config.toml
n_layer = 16
moe_layers = [1, 3, 5, 7, 9, 11, 13, 15]
balance_bias = true
lr_router = 0.00037
optimizer = "muon"
beta1 = 0.9
seq_len = 512
dataset = "wikipedia_en"
Below are experts of layer 7 (counted from 0) of a mixture-of-experts language model. Rows are named router (the router's row for the expert), gate (a neuron's input weights, with its number), up (a neuron's input weights, with its number) and show model dimensions 0-127. Each number is 500 + 50 x the weight over its row's rms, rounded and kept within 0 to 999. Numbers have three digits each.
After each expert's rows: "mostly gets" lists some tokens that are sent to it at least half of the time. This comes from a sample of Wikipedia text that the model never trained on.

# expert 0
router:445488518538519531517510483466495421531477509455461564417441559609528510551515439454580472505562510505472506505462483420412599478542565463493449568570515591460470522516430464590569523433522473529440495565495471447587613556526544500567494492405523580482399525513471459508468524520544494480507543513498594441482520593501575430536569535606441511466572408523447513500510424445589504535490
gate5:426425572494529471508518485546483634512530579551546513419465412454482521433474511609508467480563467592572559416440489492479540418549522564553471479554453546523446507397378566545461524480433486496457451513503521448528513521492455514535488579473455508570450519463484498517509521505495519509441491530471456470494508451488525463383469548481529430477538485565519490486473434541561499384505
up5:478535517447489497562420440541521536444500561549536540496459466589426499404532449579473396461614539515546473416414558548455505473534474509520398580591508522536527529467411537492510471504416452449394499553514508448473500449451597524565484539489495478473450471506540565649620535509481552540479557541479551422475493516538553463415511547485491507365550531434572483485466424484580525450518
gate6:475472456445492529495561525565531415442517519547473479459498648554529489602514454505512534478485502546490457498478372459528528592545487499515567598477549534502564514538447498488451474507539362479467453526445461509505519614563504473519453440483512567470499544493538493537405527477533472587434461576504505480460559479455522493506505585611451478477518458549464440459438511501558525506555
up6:557464533557528540472455475501536546520531448528534521501471507516499482461490445582455424516564503620438413498603375536538462454538469492464541454441540473452500544467523427467512484519492465457456509519443555534480436513458582540514528557457446521546536634500479419580553505521499500528542560522511513507458499482497482495528565556508429473523537494399475495479475608544641644411470
mostly gets: " York", "ots", "ty", "|---|---|---|---|---|---|", " the", " least"

# expert 10
router:495552639451552482493519484447549497528513546488493543488544596557457468477538383564477544467559582549507603516541490462440586490431483510490496541538523427601481482527382478509583460519464467531547457530493483552506545507574569490614480480542547510523445480466535477554469473524531470502425539520440478518538550538441532492518502528479456469527549508434498516495436518555512540570375
gate0:514512549524487413571471481530608461543539504469463482513477487593504488446573482538477469522557494544591515512516524481543544490488402564491507516476506470460515502531492568437554689602555528596448463434435433460447505484512459476508423561567593566440491534391497549514504492543470490476499358574532455517531414495483482498473423443595434490541471410522468467440492521511555507534560
up0:450528437565539551506576545511464539446461548619508531468501482486398420574427523539529533477429510522460459470534434502495448483520576456556459496517527528492510472495604499453396423458507506509579524529518532568509463422445569490493522538504461452453501493528499444558550512485535538535490525436475557535563577435438476510481457570416592439486560556481483552571493482480452408460488
gate1:532536510589422476459551543477491381537449585500579457593444537508533531496540472563506522515480466464464466458482477641503530531376425507529510594467510526526528536484599462557584563568524479449514437570546451539387461489419489575495456494484534459488477538500574562488511494562484487496503543511499439483490533523512499527506471468545492497402578459476534462577467548491529541475469
up1:421508501513543467496502421458482575512479421557507548488546453508536512468598553524613443479590422547565542512528454547474443558617459537493451426549503587472545508475404478515486531431460564486531636483454492446488464492535525399478493487552475578552507492437589537470523501531506492534438454574515464389534466458485493542474525488439489456512512536410417445532517486581482477461486
mostly gets: "7", "5", "0", "9", "4", ".1"

# expert 4
router:505538521435556532542499560513609470495484452520512530512491574556483486492450454467434465499576488593539494537536544450514566533496427542515387483534569467574541576531517495510520507511494425611533487473443420496544630492534598410607466487450545541527447453418489469523498509606494525501516498519478512451490506456469482523540521469469470366482500512492488514463460486519490441599511
gate5:623546446497563511439606484400478470476577552540467557561488557544499563487527588548541570605452438516491452489513452411490431497510428537544530466386499513463523563534609404598479495515518494495538503511480457462484436566546437510491572500511464576513528430460516435573466507453487491535464503440420515449504443414477518554452472478503502537466493454497472465485438373571507434407542
up5:468504493479424417523533502489546404506432460583477462514451540477557442489467540475477523517482508455513498494462481592499482509563525475451560496476534490576489554539502478498594434558515560468559567502549525454464571467567539610559532528448474498447477389442604529493542448487521466531464408467479460609472537518563473572443542536536536506494584600536459472513459474450566477409476
gate6:462599526505479466524500452450471549588421422486452506483479474558511461438558406487437424395511501488565522554519463416405511491497488533472447451531420411558464558520560526442466488467490540499546527536483496484570530553547512569490450539563476528468485480562431534474562496537576493432424614490515536451552462519433588525405481565445577444488488458487443645487501467556476525516471
up6:484442536537483422500315498521510478385453548517555505534560530436548513507494483502578546571532469449527507493567556515514586486365459500566466502463556554462500471590482511562443433487488500507495401570577435502341510442508514513532547489444577457467578457509488404521501548397416530534498448546480514538519422435587464524486476490462442466556500536465419579380501460413471536510510
mostly gets: " On", " Born:", " —;", " MF", " Best", " FW"

# expert 5
router:466577585483575473476471471501490419599516494488483597473542606470519448417501428518605442571581389513515548523550472505460622502476429469541481542480487451474464470536443420455496537552513431582589476509493437508483551483465491548531541467541554497466439452489487576485518476472486532489548499590446589525426581497363451506534504459476484445511511464494366485512410423619510524504449
gate0:528502452336507549500532507543564426540664378456412554500443532475496506608523471516566459504572485507458486456590519455484559476546574485531524518540441520486494489462435498488465567531417467516510517541484583430516555430451549571459449562474505514484433476449488558430505455510537483486522501488474618470518560496470509539457533535460479484392589556440428499594509521513565481531473
up0:590605588567504514474498524469504496440489500572582498528471485480503495444522555473515449549486508419447405495422535462471480481440497549479365515478555453481544491530458581481469522589574494481450396459540474490496327420532527527550442395487534560532524494510533444479513522506487547428565501480477493476477560508555438521473449445480487497465457478512513513426465509503461527445548
gate1:463539548602461566525604432598497479519519539485400552564460511500473474493407484488456494471567451503444471569506425504580458517515570453570483541486468455458519485586576439424394517481466521514550501514490566488476502492537504469488487465448430536435468563471506533426502509525525542483516546530564589561512512484526427390463414554485422547544589644558469493569483404453551494549470
up1:545456571598444429512501497531546417478641479531487571562467478485516510519467464434532517520507391474554407384592472481503506502555559596513403515488407465441487515512474421490577436488423542441516565544532497494581543508496479458487587484511518502503459585476552482487546470513511592525489568500454550465580508452488528486488511559553489527514458494448462485554525489520446446542484
mostly gets: "'s", " II", " Army", "-A", " League", "ha"

# expert 13
router:414405519498551512404446488478544495648484506515424561486529529565498451444535415483448538522519492590452550574507470418456567491427454491510464472493484524474429537566546519458587464475433415494430474527549474463493477519531579403550540531522435543499475520425540489498500567577431518442476500564449569449519497457492467542601492471529471456509556465452480458527488559525482462577488
gate0:563524557510478431548444480520520453492467455503551579503669488436463552508468396517415550472441489444502505452512470437552426545518400561518549539478404496601561515499590463464516483507421552457593490499526446519485542535551402488445377496500537528493514483540529585518567456475478510519457457557507511481522447391569484463471497409526429472588569361520500518599491504525469515552438
up0:627556523419515494465504476545488464477471431509431489550435490530452469452524540534492480509487561489502523543443517489489486390526545442460492484458481437412561480486505509522479504475527539504505564485430565604510518412568517529533563420465512442518406620564524567517562548430492459558484483495471489476543478532497499445464592506590564516438537583502569541489522451427533471469490
gate1:490448489628538501629498513594527514527493403489437435541531492486483360496452499535488499446594508441577483509496464606473499497390460487437563544523443438557517468517460393395517575556413537543478409530565513444497450476545521489419538565483601542474484476468469444447455486498527597427545543499476523424548485537498535522526521546581491496528449495553451459522511567449481424522492
up1:485433510549505479567514444475447489546523464484547413533547552468419459476419492506437524477523490521574455479507546516526460556471527476436502447476402537537377398600493473377466483446505513499523535579558499486438486402508495510423517552504531504468546498520455432531455491485497485489602494549371565458516546575512442473505477411601432517473449465570469487520542592438536485494468
mostly gets: " January", " October", " February", " June", " July", " December"

# expert 3
router:464435536505544424464467455432431504443507507559369557496557601550444529482439462543459383473539530454440442512595439495441418458432411504516462656519485493477527523438529501463472507575483450539393467547554496437465473413497543494548498560485491498539485503395512557561541493520475446442471496477425587457508567550439542470511437499499493544500547497489433478498444478422526482485440
gate0:542424482464410440591529604498508448524519588561536457529488541400583511525414591456578546526480431511461449495478479532459479471526504469490635518536628491534452547458540532524506517533498464476520625422470462489432486483469557528477439507491497514552405494571472471437442478480554453542544572592597593565452480526494525469512407551472514480472475427501539421511440540526570434510455
up0:466460421441408476564591500498503495468385522482527505518517544410569546555391571444535472431397509548464402520482522564517506419497530462475544610571547513450488543491544615480494452591484454483504555471519448433469415454438521535510532563485514460599487540584446541502472429617561547529551508588596547572477489486471505458524484509467581499548478464387608524476425545500466436489424
gate1:431503528478545598411452482484462508476538475394497518489433435519495546531496496448506436566481353452566561508601469566544489494502549363439492552509451446536550479518554430495548533634498455593540498511534518477423455505528426525534499510494487466550577442459511533502594476568525552513571446472438521426369405446467582573491472505518458521498544495528481518428496567488541558434438
up1:516569499455467591527432530489458628497593435421520509469472390427524541563516517571470452510561460487487577499499550480547482547562508510556433491426506509405516591502499504432536445535544482494505530528578453428514523538546497544498569556570517554499492517488481600460553481570571476538603469507461505419470515499524483525513526539596537468462453445518454457431498521547542547464625
mostly gets: "ley", "za", "son", "it", "ak", "na"

# expert 14
router:448569496510550490415448506501574465519470448503424510430527568639481441454468530536541424538567459501520484526581527454554526427477493527464449543478468493554439550466545506547519526478488431601471480478550486491415538560426581465548514571539526547454390490454556483500505557593471381463445571537421525421558547487453501435539490497465588496481484498481433549505519534496503461510509
gate0:479501527480482527515526498505575535452447495535561525425415481411482485517534512571527482527445496460531504467539480557520550421536510542499552423557427485526426500519545471460592502525545501410436531486413487512497511478502541409444548429467468492527537484495494428493481488491509447477546542461476587514526567466541450516480513432547481578509520443499503433513470571404478487511532
up0:556512440498523509484477492593475542458510464427608495461506387440497507456504478453575475479517537506561455479465515490493537602552530568361403598492527464387558502449478491482571423542457495505483579555493469430520461535487546569526488458494540483514527565610399559505463494512470547438537501541449545465478441448528529490547522526442481489554550478533490530487467514556612517486508
gate1:541634471461442541438486471456620430482398518516401503532453501533525504352543467552501414525537486442584543470549445545468550466488539466535429511494530533486509488544493424501550456431554530492538367405497500538550517529449560566471546472507509505412544387482511578452521560537523458514500501489467505577510547503474492579477491519435492496533505501528569397508463549515511451564520
up1:491464575392489487410536479420528476509363503550430481499573448483415517513485481409548487427402445484466631561577423517498499477431530450482452577435479532504581559545538501467435506516475508514543466435520421694433504536458502527430546487539503536493575475458507518510526524560553509486563437548501471436479505473453542485548495566462451469524518519516542533523476477458553448587528
mostly gets: ".", "s.", ").", "s:", "\n ", "es."

# expert 9
router:418501558537510509437471462501593509484570446570446605453476583510582508501430406456460480458538489553458517447493568467472643441435503533488428535538516499524509575543529511503602521503513480544511471542539528448524551516529539444528370457446488479522406446470525505535518521584499513514516569492455517495572475518512580508546489538509510370518510521448409530456410458508442470621556
gate0:483631480441517482511566440492491503472485421545475503552385467507444480560519459507544494426568462431469440540594478476407612542545488494519477456530498493475513456527420483571548449476581515442583464413457513478491531493513577461530509549427556554427493534482458492532489527471542458521508591465552462518526469543491441550504515567408487467490455457532460458558470455507560540525512
up0:462515509538514488540515538532519488463460541489555515536505447489528510476515538498491516556527539532511528424482510558510540432472446465448578509524484518564454469451529413542518451531482522607475510511555569544480429562464532519483481600512469454504474479554470515430445541501436495527566482537455498449428621484510412504539381465492507570470477504467546532499650455440544532547399
gate1:554563469531516535537545484518526516462496485519546410642477527598592502488506534479549388513481561517570399483559408489485493476456503502531478542473509461488496517488498486488482483616463526511563522453494517479460466462475534506501457525583510451498452500541512517496565527530535460568473415502478569486516394457518519556590418440545534511407452490472463508470510493531474490430561
up1:540517478528533477491529619562508468461431470465489520597488469468598442544544471553479497560551584555352466537550455592486485542550552493583438560435511427519469594451493598461536553536505450527450509576525508466523485376539387541460510499455575555482570484541529615554426475542570549389503510476534458543502485477493518510514438434465455453469477520471501428480471464518493477544546
mostly gets: " in", " of", " by", " from", " at", " under"

# expert 8
router:544479569491506486508440494429497466572562524613454530562522568538496449479533475477467401518535413509444593534463437502445512446496529610514436578568466520481474529470464470613484545404558474604541440484450531520466523456440555478558430519490543568508462564466531457519500451587505467484421455521468559529524558600451508547523445475565606444545455426555522449468518525497539502515526
gate0:585493502489471568480510463478413465462522518519489551415502465447530576514610432459512517476535521498474498589514402516456491470365457423490471562498444441493491480566513539467565524542477427632552491429545553451522488460529461454515454546449508489466611530474450480541494521465429551482487438456525537504564486464430508534505460472536450405425423465542503509569532522493511550467524
up0:437450432472509476431591558521587503469526446487473530549440476527525434546387536530491478457478508443528463520517534541499479564561508501465410428495588491464467514491496559540469501461466559348473522512464496488604473521463437524494615499520380393456485449451560501538483456574574533460511560571464528545414495488543478516496499539503515574533476501503489525518602438389518457494512
gate1:532438490422513435426433473503565454562476559509546477531511549471507457505446550472528475481463439501446566567549482473508570578431471486584504549472394499488503608566448449478514482534502566561562478406598547512505526505558565543553527541556443493546509571494535527541430460446472498505459476463610587499511450454414565583510507494461502541546528519521462510533492436568499435514491
up1:537497507467562535484469539523492509582422504487498537466578474502540422562432511465562493527351545517536477505516480535653510594383521526498500481501520410453551506424453554435532477492487544485604469569459529599536489493497483451400466440534521534474517431487467464438500513574535502516531540544531533391448449374523417389567503593581458441489540438464530534530461502469474492485503
mostly gets: " and", " was", " for", " is", " or", " were"

# expert 2
router:485559582445469560491552405520500538527577544525467576459476559477446586491510503521454482549635509618512506508488514506500552476387480530510512437532517528548535559514498500372501474522470427625518468502498530546420465489534533538594520505479540580480429485425546507421472516445490486495497536553454579536516590468445488468539447460552529490483528450500452548528473516497497521521562
gate5:483463537599486440458521441469493491524452442525572546419468503468424606531458540549474459523496553564506475619482463496512471499412514449476485532475493562479454500547451528480498505446411579513504504521446524508452461439500480521479463570411480614584507575516601535498487492414453543551427548487567551471577446538442487431538494543441371543469516535514562475560445416453463490484386
up5:502448537521477499564457515540515527406323422464526593527517406578450509529552469498477464528465514458520549514517495455563458476459521426487480511437566540483404567545534440612476537429496468532495518517420455477396508506556526611452460522533474484507614463503581483531474457489459496541589429428516472543599584494507521477505558491543495454495512540448487407430520513551577515458522
gate6:546481567498543499454525508514502592432446510502473512535532516489500557557542455442514580486521463457486450574412574578607498426626515514501529679520529444478401472547438467522442473452410536489543520541520545470446509519466497424552471522496532535492446471411500620505516374505542545508442506530459564544459453487436506415526591445459527563587466503528527425527540455338531502492535
up6:471505543390461548506546523444511416475454580513591575450534446599458461462585517481506492550497482556464478587527485464471498522469471395508503465459429485493512433456520436506486554558497573440587474441493569394549558522475462469442466521440519449536548471544550464522468489497487526482593356535543463559463466412517520565586459495475488420476584567488533460438485577556503466527462
mostly gets: " b", " d", " p", " f", " l", " s"

# expert 1
router:453525551470504509501502505425505487573449533530452516555529608578482511553564505508566502497573502476482479566443530466461607400462443533483424444493483547509410482480541449457461476463404401557562448464504471458466529505441572457517561539479529523451540576539522498488510463537475465484486539607468521551502596471491537518578460488395518469481501444466483583483390538509495534554504
gate0:564480480506511435496492330529493520487523526551542608421561583476465458530499405524443447438520478530453546549377499483481536518575481590553490465507568485534488541612428489616518513459469426494596527502522489477479491415522540463551518447443492528509451578483519507480520423450471483488450538470483454563553521486512503447486511500475530538481438529546525495580468493557506525517427
up0:513500532456516570524372363528505581499555536463555492427544482519398462468558491620448466481490471542402479539513472501484459571573596515614520482523492449551583525474491501523524508516434520473433487475555522630492509478507562484514534481341464552473487526459499467510473426572559457451432481585451488595517517470501485470478558552488505564486478525484429540397512560465511521491479
gate1:484600581429518432498533564501522422421513497540537472579481556536538512497448447611515580499515449486451493482437494483471441509508571467487433441498530554559523566436445529487535550546452471498512527450444515499459354564474478510490496485526460543549525629492480514375480470505540444586513509531460506536516420438510521504523425589459493488610535522531464484571533434484492541566494
up1:470463538546450522508435600564511562506453521418376444389496488478504542436455545477545459547459527485469541546515532471493539642472446518396540487468551528511575456481520508568479523506498548472481541487595460483518521457536495485553617452563491514521451513520482547502434469560432531517529485519507432509517520513523463564472561523552389537499474448557455540543427440525463403536494
mostly gets: " years", " ==", " season", "ed.", " game", " work"

# expert 11
router:510416591528540458471501498458541460559532495532482536527496557551493513498485480481516488465525478536505456501611426426432537475413469522460531514537474482572479582549426458503496490480524513519521432545529489528500542458459550486531547451453511489509455421458421508479486502576459440444490485527464488470610517473404451475504424490482531486421559546374455520465497427464499471516419
gate5:419464495491457429440500476496530529408536482476525460578467512507512534524535494560514532558564499435563487518568495542478451436615547447516458533417421599456548552455432416581546490443557521399558542516405516527479490461522497432551520504554531449500506422512497475440438435455498491544470545478513492575501488582421499457386537493408482471513528423533590466513540508512492531536517
up5:459355526494502470466510526568527501405492480500497489594427539421502542470501470532530419481464466432503444605536536426438457441518512468459457531502488600518527490411402406543492437491581481458490489452538525483490563505491513410482516456513563522506490394538487546498462462553404474460466484517505513516453540644490456428509509524445543479551495450586522485429590458520581520513537
gate6:496558554455545485543500494497410459508424480475566541508443601385526509649495577479581536477530539426412465516604491571522554425510486480554529451446510442569464512465535374435450499480489518509463558521517473662453557449566453436506553482517422509534490574459511419573489513591574623554561542515453453424486513504417513494448477492506419444513409550527435441507522469507585445464458
up6:521503500497465434482501509519501517546491428525508460475547538436487442512546431494581607479616544439489563458497558526463489487516415476532461427511534441532416616464558377573516512456503475543497520458473448573492496474522474503461540551442403504453527509456381483556537530528555569442535565514496480500484478501445514432503492493467514487531447473443534479591625466535520533482504
mostly gets: " 0", " |", " 1;", " 0;", "]", " km"

# expert 15
router:469496575434541443531512521439539424512450546510537613482458522519465445472534494461522345456571466500525501516597428431463501479488436587481389570601532488611491516463484391435577486436546480515486508519559498531472576497531609471555487487446537543537444551404560457511520497584453460467494475523492508478473495522423548509492526511625549507513531560550509475478484448481510434540491
gate5:431536493443511438404495450439385424506529475605492425475502457502550537498428419544469445424440399567513515466566464476558512473393518547424525468551513565514460593534514529616470555492597485478452449528505495607559506514506446536555514517573512525451530505382410493562407502550492508529517441448564450621465423531519465502518536565496483494502464469500544480568621487537515592521542
up5:481499466369549516529483585532477530547451598423461525581475466571534475366447458534508495508510448362401546502490427500387461498466463478442515517514601516567556597464592520480404496540373533585459516503517533467509524497562468471468517491505564532526460538527485592537487492495541499482461484498565517399437466438466502534494392373480508505615543552433480474456544520513492516477549
gate6:488529519451473499509535584504446518559429587461497622462496538609594493464507442493536561532525564483540570461497451445475523477510545587522562487457496511495594445413456483498421486514416465394486508497513546435560436450471529448531536546534515489391445546503536489549549470479460512549559489417526539466532434484431474585459550537509590565495475525540534464440528505482514479469468
up6:571477556576466507544550554463535545530426503448492477517515640480515530458510546468532544585431583439469589618480532442439584535432489524499528466464476482552496563445412477433444417525476440448519526521568526515550500539438490534479492510518533453511408583544574354502555489548524472479612560596443447507520450500463543544478514491541535401414475524534444459508514480533564420505429
mostly gets: "\n", "|", "-", "==S", "The", "===S"

# expert 7
router:515473551493473512568545453468578366571534547523481671524493533548446437479601383473489468494591467544461510451519538530481515417438485435567490573500519502540517553532469520496493501464538361509487426522455386499510551468456508469552499493496502453518452491517427496601523515573438403483603600565507472491535535520486582476512494525572503447527513470488531553469465543469425465564487
gate5:585419438492509520476445466529489476491592472441516435535498460488436569490526462480447532533403516449489449472565406542509506443524446551519571514497539493504506550531439561472538466587475509528410485451525569424452552503542450432511585522523423514507489434456489506522451484549535509470536470556537628561561437373554513537569451453467458578498435578496534476507500521471515508450567
up5:468479514583593499533557549534483518580469492486538486512556546460410516481476406420592558496584452396464456475454515440385477496494558458523423474501514505422426594472503540540544526479551527454472536524539482496513470566478502510509383575466557436448490501480415546444497501602524488507587536459484473535433544556501469520501441511440591569435560517563503515559530481579546418426455
gate6:458538455515522494577519494490533429507495535474594456485445548505489523516395532544495508411412565390498500456498590556405468453476530528444511529404486520487577531537462475546488496454498426446515467449405458512569512531460506502537539557610526472532597445506561551453470484482549487559575516505467520509507529458507453489497452543545516504417532407579564501449514434543532536513444
up6:441448462419503514635431537525454379476559357502436423525456525506526537447420441507560498521466492477480512489565478513534524532481509629498566536472545554503484471554534499445509571453426517452430569423467492510487446461585489532509465619631501466516507586467537534503388532535522531463507526512435552587494528571528458489487394473474564503491492554526498514491473502430545544545546
mostly gets: " a", " an", " that", " the", " which", " but"

# expert 12
router:515475546496565530494558449508452500532445496475470580550502612522457463486508453425543475498589523481504542480539542474415484447431432539483566596462547519470456497608506468538455514632417450544613448487490484599499516573506563463603513581478532576451450535519550508557480432421498530509535521610498519534490521525485535528520503463516454519456524437489457571488507488437452520527518
gate0:511533510459475527504573484551388553414474489398452490477529535524508509527471389465589433522535525536554512513446430453451479524483486498507529575458538504445441554495539531503414503507495493421508594424531504588446485569476508497482516526512451566450419498459503581499432538445634504592345500531564513541517520549503489444468536421544549571607452414531580509624470432543517490515549
up0:490494459441578512539426517548423437566473620561485446449459498572473449555454427536536473474554435513516487494524442438500535468508491510398511533504533499501425530502450547444540579444441535484561520445546429630477509487514453399513511541552390565502563486487495445456371573530566491510577456472560491475508463489434550425495569452551502527525558535520516508494525458491501436454614
gate1:605440546536374483553526512476520411492449533505518569490526583513595526574431525542616573559551349560498488461452573516479578506502443544482545506500474573543490540488481480466593495494521454481588572423529554519516486545490550477490538521535435514476533438517456483380549503553469476469541463555494531537440422465478587481479423481437447519585466486441540485475484460505504448520475
up1:500459503424524462473590512545548579544428514422472498506452481481479505543513602488505506485401511437516605592449476558488444481541560556467483524537466454515397503542493445515571508349525514508606559518518391540504621477436417530553409427432540480531445623484493485574486418484497420562510495534497590478538504536600530542506483489499482466460498521427533407474468521601449474539527
mostly gets: "ical", "ation", "ative", " government", "ology", " social"

# expert 6
router:472530596485501521474522453464514519461519469551513565503562577489491550528483485520470435432575568600460583563553476479466577427530593484494509475481524465569478485529503445484521452556504339605478442464415422522446536468511534482577536521486533579471532536503549450517472426483427533469600554533515488559541575500502582586569517504478530468465520489441455539500495555485471487590502
gate0:470535519437335385459539425550557526493482540468499396446478544506428517528433455508489451503471468447515535498542531476486455450462503476493441507665451535521569439547542503491479561574455503512430583410554548462442538497485561508483528384461503486546482517449488510458477471508532510523595518620482647438499545499523504526479454616493512510471384455485517525481433591440574558548533
up0:488498553530406487485465477437404485502498474511548525525403548544479498500472517529555492582588480444529544468597478466520458514431376520511486399434522431498414478415527567509461547515486523511523454451557521423470510496587515456484424392454427529563481449547562526514481447508608554558563405515511490571475509484428488435514472533557516520549544564466577489467600486521407426496495
gate1:503448408523489441447486492544565461570497489540537511402466543432512560399559509444517433455474502469511484528537476506512531367617562517472529520631512569415477511572433500554508502579479525520559527425404514441491544515484605527507548503536408526549452531525467493521566387589433537600524528516441477450487510540461500429599493482473554540493567538507528428613515472370516405529520
up1:611481430508472525402479487578554487481535499486519556520534520435461523476549501538491532461481554505527513506509481487502524329553504529481504494495466522452555578553441510516501546604554600470494545438395598382444521451545579481506554478549481464538467450517477451531561503571431453549504513589541472490472375466480452536598566549514540510497478441467508409500532472435499393588438
mostly gets: "==See", " Total", " also==", " win", " (age", " (aged"